Weights of a small mixture-of-experts language model, trained from scratch on English Wikipedia: 4043 steps.
Below are experts of layer 10 (counted from 0) of a mixture-of-experts language model. Rows are named gate (a neuron's input weights, with its number), up (a neuron's input weights, with its number) and show model dimensions 128-191. Each number is 200 + 40 x the weight over its row's rms, rounded and kept within 0 to 999.
Before each expert's rows: "comes after" lists some tokens at least twice as common just before its tokens as in all text; "gets" lists some tokens that make up at least twice as much of what it gets as of all text. This comes from a sample of Wikipedia text that the model never trained on. Tokens count by the router's weight.

# expert 22
comes after: " ", "% ", "See ", "JPL ", ") ", "0 "
gets: "|", ")", "==", "===", ".", ";"
gate0,203,209,220,172,220,172,143,201,190,234,227,191,158,194,189,267,202,144,249,212,175,164,193,207,178,209,215,220,138,193,153,154,148,183,208,201,260,335,204,144,207,209,181,249,222,230,206,126,222,176,149,177,182,190,203,256,224,218,117,197,197,208,202,239
up0,193,234,168,259,236,206,237,201,244,184,186,174,192,193,184,155,182,268,150,180,235,221,198,187,195,185,196,192,236,204,261,257,251,216,189,198,116,157,166,188,202,199,159,172,168,168,219,268,180,256,212,228,249,187,182,199,116,179,222,221,242,215,276,164
gate1,211,175,150,247,258,189,210,143,218,227,200,216,215,257,132,161,237,192,234,251,201,149,259,179,189,208,260,223,163,201,249,207,193,221,232,167,195,236,170,197,223,218,165,241,174,241,146,132,125,221,195,217,170,233,199,176,167,189,173,150,182,232,200,292
up1,228,215,215,256,261,211,230,168,247,216,159,259,242,242,192,178,223,194,268,219,161,129,238,190,203,254,208,235,260,231,167,211,153,191,228,188,139,215,240,175,198,225,225,256,166,210,123,102,151,219,247,176,198,257,233,194,136,196,158,136,170,217,194,232

# expert 18
comes after: "| ", "R", "U", "PO", "N", "A"
gets: " ", "L ", ") ", "USA ", "— ", "T "
gate0,232,206,182,170,189,254,108,221,220,185,221,186,175,204,243,207,212,235,256,251,223,179,208,132,287,184,183,117,203,244,202,234,189,223,218,188,170,211,155,196,176,182,231,178,216,178,209,188,181,190,252,193,278,210,183,144,300,212,202,203,152,188,208,141
up0,237,203,195,166,199,241,162,265,220,201,200,210,171,191,263,179,203,222,200,223,246,195,246,133,257,166,193,192,207,202,210,204,163,200,191,213,166,222,128,190,183,238,199,150,154,258,208,243,157,179,230,149,227,159,158,186,273,270,209,232,148,136,226,229
gate1,215,162,296,216,219,275,180,202,169,272,213,210,156,167,184,209,242,195,209,198,222,92,227,166,249,317,223,156,169,238,196,269,183,187,188,171,205,172,186,197,214,188,195,164,209,212,209,228,213,186,227,218,231,227,179,254,234,124,154,183,202,193,149,145
up1,227,236,186,161,188,255,192,97,189,208,188,171,227,134,206,208,279,209,152,150,245,151,256,189,260,264,206,221,181,194,172,236,162,192,229,173,145,178,282,237,216,182,208,175,229,231,176,222,161,128,180,191,207,222,210,240,201,198,159,122,220,212,244,166

# expert 4
comes after: "to ", "a ", "and ", "the ", "\"", "-"
gets: "al", "s", "dec", "se", "le", "par"
gate0,260,191,216,235,191,217,202,172,201,184,252,256,194,214,154,210,165,148,191,285,225,170,165,240,124,219,217,162,182,220,211,157,252,117,258,183,232,173,183,221,212,177,109,231,211,234,139,228,211,159,191,237,150,249,160,169,234,201,84,223,245,181,222,115
up0,205,236,74,178,195,191,224,192,174,238,210,180,159,276,227,172,191,237,187,192,154,177,291,210,295,214,178,190,211,170,279,225,191,206,235,257,227,190,183,166,135,245,197,186,186,204,262,234,239,190,301,149,214,179,273,247,152,171,225,165,186,196,156,155
gate1,258,212,229,172,244,225,212,186,146,178,160,205,198,177,179,197,232,209,225,234,257,194,144,160,190,247,283,242,166,240,211,184,140,276,190,187,253,211,148,174,222,272,204,153,200,213,133,187,137,236,139,242,193,197,263,286,180,197,238,194,250,198,151,241
up1,228,160,235,200,171,180,200,230,261,225,182,219,192,178,236,197,248,169,179,146,194,156,202,191,153,193,129,179,222,187,225,216,197,87,198,173,191,152,215,123,187,189,207,206,227,296,207,141,200,204,198,176,242,179,199,175,237,240,165,263,125,158,258,167

# expert 23
comes after: "\n", " ", ") ", "1 ", "2 ", "3 "
gets: "| ", "- ", "=== ", "==== ", "either "
gate0,171,163,205,165,239,223,139,204,231,204,221,226,265,146,188,177,258,228,181,226,123,215,225,233,149,138,237,179,227,207,184,239,231,196,240,179,192,222,208,167,225,187,121,233,125,260,250,237,203,173,182,194,216,209,233,233,174,170,216,271,142,185,208,137
up0,205,232,180,219,116,188,231,107,196,267,183,161,152,184,212,126,132,256,174,148,205,143,222,199,221,269,251,201,194,171,173,127,126,261,159,208,279,199,190,223,149,158,222,221,139,210,252,144,218,168,196,218,166,156,207,163,165,261,240,208,230,316,198,223
gate1,270,179,159,169,168,237,223,281,194,213,199,207,254,157,145,191,193,243,213,151,195,235,241,232,194,199,204,213,153,205,236,220,185,177,226,192,208,224,247,158,239,191,188,185,205,268,276,208,132,193,188,146,173,131,167,103,190,208,167,181,215,180,299,260
up1,174,187,184,241,197,223,298,142,199,123,245,175,160,174,138,241,266,214,173,222,185,181,121,146,179,144,160,233,110,202,136,191,243,219,189,173,277,185,176,204,232,177,224,252,154,243,154,134,232,169,170,281,214,270,181,219,287,217,189,220,216,179,207,176

# expert 26
comes after: "It ", ". ", "it ", "he ", ", ", "which "
gets: "was ", "is ", "were ", "he ", "are ", "be "
gate0,202,227,209,243,160,252,223,166,182,196,223,197,130,153,192,186,157,164,197,189,238,191,176,232,209,187,170,256,207,192,196,234,254,138,254,196,152,213,223,175,203,231,230,155,191,198,202,263,206,223,127,220,227,267,216,217,244,220,242,166,199,142,146,186
up0,168,274,198,238,200,255,230,179,134,202,195,186,200,171,182,223,242,214,189,175,211,289,219,176,235,199,157,281,160,236,210,207,175,166,195,199,152,204,236,263,235,134,168,134,269,149,207,301,242,199,134,218,223,226,304,183,147,246,191,150,211,176,192,206
gate1,145,217,115,206,283,152,248,266,293,146,214,156,253,208,272,251,218,237,161,272,204,151,216,168,175,178,192,154,200,155,178,227,259,173,129,203,166,211,189,126,199,273,218,229,240,200,255,158,208,189,240,210,141,204,149,209,152,167,187,148,214,159,226,153
up1,215,151,143,212,145,251,249,184,253,247,163,240,214,182,223,244,169,194,244,252,152,186,154,252,232,154,151,201,253,196,205,281,204,221,271,237,248,187,233,227,181,138,247,183,262,199,259,231,254,207,195,212,164,211,210,193,210,160,147,158,264,290,226,238

# expert 19
comes after: "the ", "United ", "S", "The ", "New ", "States "
gets: "th ", "United ", "National ", "States ", "ian ", "World "
gate0,161,223,180,181,253,218,149,278,218,227,206,181,195,160,145,217,182,175,156,167,214,142,235,194,181,218,199,192,134,160,156,207,179,237,258,148,187,190,196,121,257,196,177,150,214,169,219,219,165,192,287,176,139,198,214,212,206,173,202,241,168,289,117,173
up0,180,232,155,230,214,216,248,218,173,211,180,180,190,266,149,215,240,157,130,79,136,218,214,194,145,156,251,192,156,161,183,202,206,256,258,215,252,173,182,113,204,149,223,204,236,124,242,208,163,188,255,160,215,211,217,221,189,166,214,303,145,262,143,142
gate1,174,165,217,183,131,239,185,219,142,183,235,232,152,206,176,161,161,144,198,229,238,189,169,183,290,275,216,302,125,176,262,222,188,183,162,145,235,256,157,210,152,208,178,227,191,192,231,269,212,232,155,235,149,236,200,174,194,216,194,213,216,232,216,168
up1,269,229,201,152,120,205,126,223,191,150,215,216,214,211,232,223,236,205,141,183,208,291,198,231,197,193,187,240,144,182,236,217,223,146,166,135,218,189,210,130,193,93,227,202,231,283,211,175,186,169,184,221,248,187,184,207,151,168,133,282,207,129,225,143

# expert 0
comes after: ".", "200", "| ", "–", "201", "199"
gets: " ", "0 ", "1 ", "2 ", "5 ", "3 "
gate0,258,147,195,306,244,204,168,196,251,253,235,214,196,128,178,247,146,224,202,206,219,219,158,262,310,158,184,210,238,174,203,168,233,190,139,212,178,207,151,190,160,159,170,248,187,196,236,225,112,283,212,148,184,164,134,189,193,254,194,174,219,242,242,204
up0,217,209,168,193,200,193,250,142,225,149,187,241,178,201,109,239,185,167,258,341,201,178,179,148,241,208,190,234,118,238,206,144,260,220,186,141,183,212,188,179,188,187,146,230,193,215,211,212,215,198,197,258,216,163,179,216,276,166,157,218,170,195,253,203
gate1,189,189,247,213,221,241,291,220,214,174,232,120,268,230,229,198,179,217,250,207,213,261,214,241,152,163,177,199,149,189,133,209,228,246,224,152,155,206,149,265,208,236,160,177,163,139,120,196,258,189,192,207,219,159,194,244,157,168,159,230,248,175,191,178
up1,194,237,188,207,232,220,244,219,206,133,276,135,260,228,183,233,137,258,317,226,188,216,169,238,201,156,178,146,231,185,176,176,261,191,215,163,160,162,130,267,147,262,209,183,163,252,142,156,235,68,145,187,203,136,149,238,160,260,294,196,244,193,210,211

# expert 13
comes after: "| ", "; ", "1", "_{", "(", "–"
gets: "–", "2", "1", "3", "4", "5"
gate0,248,218,198,219,124,230,157,300,126,171,171,213,235,199,213,286,203,166,236,298,181,122,183,227,162,167,222,201,192,159,246,171,211,237,199,193,165,197,181,208,185,225,235,206,152,234,152,162,156,151,169,207,271,219,217,135,194,199,221,275,174,248,164,213
up0,203,250,271,202,196,176,203,110,140,167,205,180,229,241,111,168,171,143,238,218,199,134,233,245,157,91,227,228,211,141,142,187,278,191,179,226,163,190,241,212,197,261,260,223,237,276,213,146,215,196,176,243,206,208,212,169,251,127,205,225,203,240,99,204
gate1,42,195,152,137,161,165,142,210,206,199,156,175,124,176,265,170,179,231,219,219,246,190,205,173,156,195,236,268,241,138,141,214,170,161,227,259,205,172,266,223,303,118,171,190,192,231,200,182,267,188,248,198,210,179,217,211,134,216,264,178,189,218,231,203
up1,241,168,228,225,221,183,163,196,205,211,228,158,208,162,154,266,231,166,276,168,217,143,207,177,176,133,195,183,119,226,241,189,264,256,153,179,251,218,176,103,185,185,236,228,239,152,165,228,155,292,184,196,143,218,252,143,178,188,134,229,101,128,188,197

# expert 1
comes after: "the ", "was ", "a ", "as ", "known ", "is "
gets: "as ", "known ", "part ", "such ", "name ", "member "
gate0,266,210,209,260,195,176,222,165,179,211,234,241,164,213,302,168,167,158,181,181,187,312,244,247,155,173,269,183,205,226,247,199,196,178,190,252,154,155,181,272,222,203,234,202,177,207,167,177,208,193,226,178,234,135,133,270,196,245,209,181,207,208,239,272
up0,192,278,185,174,95,247,222,221,179,125,202,137,180,213,102,212,188,229,209,232,201,207,202,213,133,194,183,215,240,159,172,177,166,209,142,174,242,227,186,210,214,213,226,230,241,208,204,166,153,199,244,130,232,222,220,209,191,166,152,191,248,181,163,183
gate1,191,158,154,153,145,212,202,117,224,194,169,167,181,209,212,164,238,223,230,204,131,72,107,205,150,223,228,169,117,221,198,225,199,199,217,207,221,251,282,218,191,185,210,300,170,158,191,235,135,171,195,197,186,206,181,187,161,258,202,175,126,229,160,113
up1,197,227,224,256,268,222,224,206,166,190,254,277,182,178,246,255,190,195,223,164,206,230,246,186,281,286,224,184,255,199,226,108,226,230,224,171,254,172,190,170,153,241,198,219,245,221,172,271,243,124,182,173,158,239,171,128,222,225,186,215,234,135,150,194

# expert 3
comes after: "| ", ", ", "(", "- ", "the ", ". "
gets: "K", "M", "S", "L", "J", "B"
gate0,223,224,240,209,256,169,193,208,167,164,233,274,142,241,109,161,229,145,138,164,167,176,253,197,234,222,198,116,222,216,218,213,178,159,249,196,194,140,220,198,173,232,146,163,197,229,207,214,243,177,166,224,191,216,226,232,125,197,216,263,218,245,177,149
up0,223,181,138,210,195,213,199,203,217,259,198,199,171,207,202,158,149,234,198,192,187,154,221,205,198,227,197,131,220,177,226,215,197,221,234,150,178,266,265,179,162,184,122,165,268,147,210,200,227,234,182,230,175,214,186,234,242,210,146,299,228,278,165,211
gate1,103,234,190,216,198,256,235,154,162,212,260,180,183,285,172,163,144,229,175,164,197,196,226,235,223,215,223,140,158,165,229,181,164,200,256,193,240,176,251,227,160,200,203,244,159,243,214,205,220,153,157,245,200,174,209,198,206,167,278,155,235,222,247,128
up1,235,173,166,209,198,149,264,198,156,182,133,204,167,202,156,168,239,185,213,135,231,211,177,220,129,212,203,157,222,212,250,254,241,232,219,247,281,160,152,204,218,251,187,158,170,204,184,171,135,183,204,247,205,248,125,205,228,223,208,217,254,151,223,231

# expert 10
comes after: ".", "|", "==", ")", "=", "==="
gets: "\n", "\n\n", "\n  "
gate0,179,138,188,178,233,265,219,202,159,246,174,183,184,236,244,131,200,155,235,150,243,217,182,204,192,157,166,154,184,167,213,247,185,218,226,240,190,171,228,228,176,113,202,176,234,214,186,197,169,208,203,189,148,213,158,175,222,273,239,186,207,158,141,156
up0,258,216,183,200,163,233,216,209,203,213,215,190,178,174,194,149,108,235,181,161,214,164,210,181,158,264,239,161,224,203,165,215,222,133,155,214,140,190,189,211,300,198,168,187,221,193,293,202,137,228,152,214,225,197,199,158,163,232,164,213,199,193,246,137
gate1,170,199,243,215,110,145,181,221,181,268,187,210,260,167,256,249,178,182,210,244,206,154,209,159,161,214,221,178,130,218,282,190,287,169,212,169,194,215,186,287,251,144,193,149,219,228,107,243,207,169,216,184,137,266,218,236,247,112,279,145,199,159,213,269
up1,149,211,230,191,218,180,240,214,223,170,230,210,152,195,313,162,305,187,181,177,200,211,176,131,184,192,131,258,188,200,198,213,260,196,213,163,252,228,254,227,181,216,199,214,159,204,261,191,148,214,194,287,118,212,227,178,188,229,136,150,145,168,140,127

# expert 6
comes after: "a ", "the ", "b", "and ", "f", "of "
gets: "b", "f", "w", "g", "r", "p"
gate0,225,194,201,179,169,222,120,210,176,161,152,110,206,264,220,190,253,227,210,233,176,164,162,154,217,139,123,211,175,226,177,195,140,241,163,193,161,131,204,138,287,198,212,193,228,141,217,213,158,274,199,135,186,177,229,194,185,164,200,118,186,213,207,225
up0,208,232,194,177,188,196,277,186,232,232,185,134,201,245,260,161,196,128,220,172,142,229,241,179,193,146,199,264,142,242,211,227,169,180,171,169,158,212,293,256,239,174,240,261,161,257,297,238,184,264,167,140,225,241,206,136,181,261,182,218,169,134,200,116
gate1,212,235,163,190,217,169,195,185,224,258,197,165,169,173,217,130,233,193,173,201,149,191,173,269,124,109,214,142,176,208,181,208,122,264,196,205,201,138,133,157,194,179,285,251,215,175,174,147,175,221,197,207,209,220,215,223,229,265,170,105,222,203,214,167
up1,200,180,137,210,252,224,248,182,176,202,100,179,172,85,243,240,211,154,244,216,208,292,202,166,191,173,172,174,223,239,144,179,255,147,183,248,205,175,220,254,203,229,195,148,184,251,126,134,236,170,167,182,291,175,148,196,231,224,172,247,234,243,213,263

# expert 2
comes after: "| ", ",", ".", "(", ":", "; "
gets: "1", "0", "4", "2", "48", "25"
gate0,209,159,164,244,127,119,201,184,232,204,223,241,224,196,204,239,188,149,134,115,211,135,106,180,174,277,232,139,153,258,146,140,149,159,182,203,176,225,220,204,216,205,231,171,222,199,175,191,176,184,252,191,116,175,191,209,204,247,216,204,224,172,175,198
up0,216,191,129,242,211,120,175,231,234,248,216,227,222,205,193,292,226,171,210,190,235,156,144,255,171,234,245,177,181,250,213,192,185,172,155,178,194,287,173,144,245,167,226,115,184,192,165,173,157,138,256,246,176,191,209,216,194,210,219,215,232,279,160,229
gate1,183,215,182,179,115,239,172,173,252,312,205,206,159,276,168,165,286,251,207,167,260,233,204,222,239,198,219,191,181,211,242,129,226,225,167,198,175,185,242,216,232,234,178,152,185,184,226,148,141,194,222,194,104,193,227,250,240,269,188,172,192,230,154,191
up1,193,196,273,227,322,76,247,180,181,189,321,220,223,202,206,196,220,159,172,232,165,264,165,232,146,223,245,223,157,221,193,244,218,175,173,155,167,227,207,159,230,205,210,131,129,124,204,163,166,215,221,253,167,225,213,262,238,227,195,189,184,207,155,166

# expert 27
comes after: "the ", "-", "a ", "in ", "'", "s "
gets: "-", "first ", "football ", "sub", "second ", "professional "
gate0,205,239,216,233,231,216,122,275,219,187,147,229,136,178,251,201,150,241,117,175,211,185,171,131,176,190,215,246,232,268,239,198,230,186,188,171,174,184,241,206,282,163,127,229,200,307,231,222,232,191,247,248,172,167,195,184,180,156,148,217,174,194,168,155
up0,202,186,286,201,201,267,217,144,164,184,188,171,266,258,216,174,141,193,228,222,240,207,310,246,178,202,234,205,219,109,160,274,211,151,225,198,252,239,163,143,125,211,231,217,218,198,138,149,157,187,143,265,215,222,241,287,222,147,197,215,205,191,172,217
gate1,187,141,159,187,225,244,110,170,219,229,155,176,231,240,186,191,175,181,196,221,162,215,114,226,174,222,214,270,203,200,191,228,175,190,178,211,152,213,254,215,203,146,163,205,227,233,186,225,235,264,248,210,215,179,189,196,190,220,152,145,275,239,223,237
up1,176,268,271,144,218,194,217,211,199,231,206,215,233,228,211,191,177,217,192,237,218,185,226,184,195,204,183,93,266,190,159,197,189,167,180,184,183,210,252,193,230,232,194,209,220,180,190,179,137,198,282,139,202,191,227,143,142,166,153,283,218,202,123,222

# expert 15
comes after: ". ", "of ", "'", ", ", "and ", "with "
gets: "the ", "The ", "a ", "his ", "s ", "this "
gate0,198,146,221,218,199,178,108,173,169,236,270,215,168,162,225,174,278,211,131,184,195,206,179,217,229,163,183,176,293,213,191,163,142,231,224,162,212,268,127,220,237,170,195,184,178,282,224,186,228,243,154,129,217,221,264,140,206,236,225,162,248,223,218,215
up0,220,165,238,193,212,207,121,166,173,227,234,288,153,174,230,119,201,197,177,267,210,246,205,190,207,152,173,203,249,187,175,165,198,208,247,190,182,247,170,206,215,200,247,196,164,252,186,184,256,223,64,123,175,199,294,179,173,232,220,178,214,262,202,194
gate1,246,179,176,242,225,214,173,274,231,186,176,120,215,265,204,260,220,212,156,188,99,181,188,207,206,153,228,236,208,166,137,203,219,252,113,251,251,206,247,171,168,161,239,172,175,183,162,156,206,216,210,251,256,224,108,196,195,267,189,133,189,207,145,286
up1,213,157,181,168,162,163,192,137,276,128,269,259,149,201,214,205,148,153,289,190,253,212,232,203,173,253,208,254,144,222,185,215,186,189,197,201,152,203,194,180,222,176,225,246,222,170,221,279,212,155,123,154,174,183,230,230,196,138,218,222,196,203,259,112

# expert 29
comes after: "- ", "1", "\n", "(", "2", "3"
gets: ":", "°", "/ ", "′", ".", "- "
gate0,167,131,141,209,222,209,226,172,213,190,224,114,234,179,172,265,224,230,250,176,157,187,189,213,170,199,219,159,232,247,157,199,235,260,229,169,129,119,202,204,221,186,229,188,223,182,185,172,254,170,236,220,155,214,248,205,215,161,232,101,207,215,170,111
up0,223,166,143,223,207,170,176,157,186,294,147,152,173,215,210,213,184,200,205,230,178,211,165,227,215,246,238,191,175,219,200,224,154,167,277,225,148,197,219,189,255,225,196,156,231,104,232,181,152,161,238,249,264,213,235,189,157,177,183,212,192,191,236,95
gate1,222,157,209,252,180,163,222,208,195,228,186,103,171,202,181,167,244,152,213,97,156,157,152,183,114,158,197,182,222,185,199,242,246,213,186,184,241,250,221,212,232,270,211,258,161,241,161,174,236,175,283,193,245,242,167,194,177,231,161,212,163,110,171,231
up1,143,215,130,256,208,221,152,127,163,272,176,230,189,208,131,176,227,258,144,197,287,238,152,225,204,194,210,177,258,212,254,273,187,200,267,243,219,257,211,219,172,207,140,234,222,213,213,188,179,89,186,193,248,173,129,179,222,157,247,202,204,221,161,142

# expert 24
comes after: ", ", "ed ", "due ", ") ", "According ", "es "
gets: "and ", "with ", "by ", "for ", "to ", "at "
gate0,223,217,200,198,201,227,185,178,254,213,202,234,247,272,223,202,158,206,194,210,235,183,231,151,167,244,126,180,178,206,238,173,316,180,244,221,262,216,175,233,195,248,231,224,219,206,169,244,233,188,147,178,142,270,115,198,226,251,288,300,179,210,228,235
up0,206,247,156,273,97,231,184,229,207,145,221,197,207,221,187,198,231,211,170,211,187,189,200,117,189,169,176,210,175,186,211,168,199,212,224,189,248,213,219,220,218,194,159,151,200,214,245,177,170,218,266,126,239,172,210,200,138,201,176,176,218,229,123,268
gate1,248,244,192,278,262,167,272,221,199,118,243,213,217,157,287,206,113,240,221,255,270,106,156,171,186,208,170,190,192,228,219,257,244,255,181,227,173,146,245,188,150,205,214,203,146,230,200,243,166,181,128,207,261,205,182,211,204,240,206,213,271,179,264,244
up1,200,210,171,196,200,163,180,210,216,203,194,199,224,252,201,213,244,260,214,221,213,216,212,218,186,161,149,224,178,216,266,181,159,234,256,224,122,280,146,154,267,193,193,182,226,159,211,140,199,192,242,226,205,172,154,164,183,202,207,263,238,289,153,146

# expert 12
comes after: "the ", "in ", "- ", ": ", "a ", "of "
gets: "h", "H", "201", "ex", "Ex", "rec"
gate0,181,208,213,204,155,221,254,278,229,255,156,192,194,204,196,188,162,248,227,229,234,233,157,173,260,250,253,257,174,239,228,195,249,294,244,236,229,175,127,203,129,138,236,216,180,264,220,162,202,77,182,205,207,190,202,267,242,154,146,239,223,255,245,200
up0,211,250,249,228,263,204,183,179,223,148,192,263,205,251,182,183,220,262,198,268,224,247,244,177,216,259,216,211,140,176,112,207,130,171,200,172,210,202,168,222,94,233,243,232,157,259,239,186,241,166,224,208,177,133,187,236,85,168,204,212,164,221,224,212
gate1,251,169,203,240,205,162,224,213,205,252,166,232,268,214,223,201,173,224,125,251,122,243,200,171,256,227,159,213,104,266,166,201,211,255,188,206,239,193,182,193,230,120,165,205,251,283,216,191,213,239,215,243,260,257,212,198,217,216,149,257,160,171,186,217
up1,221,191,241,183,212,221,185,237,250,169,221,230,200,201,227,220,148,233,253,259,157,315,119,230,231,173,211,253,202,182,219,179,198,258,193,268,214,155,186,210,216,259,186,265,152,171,228,176,213,252,189,200,178,197,202,158,129,166,198,203,271,191,200,297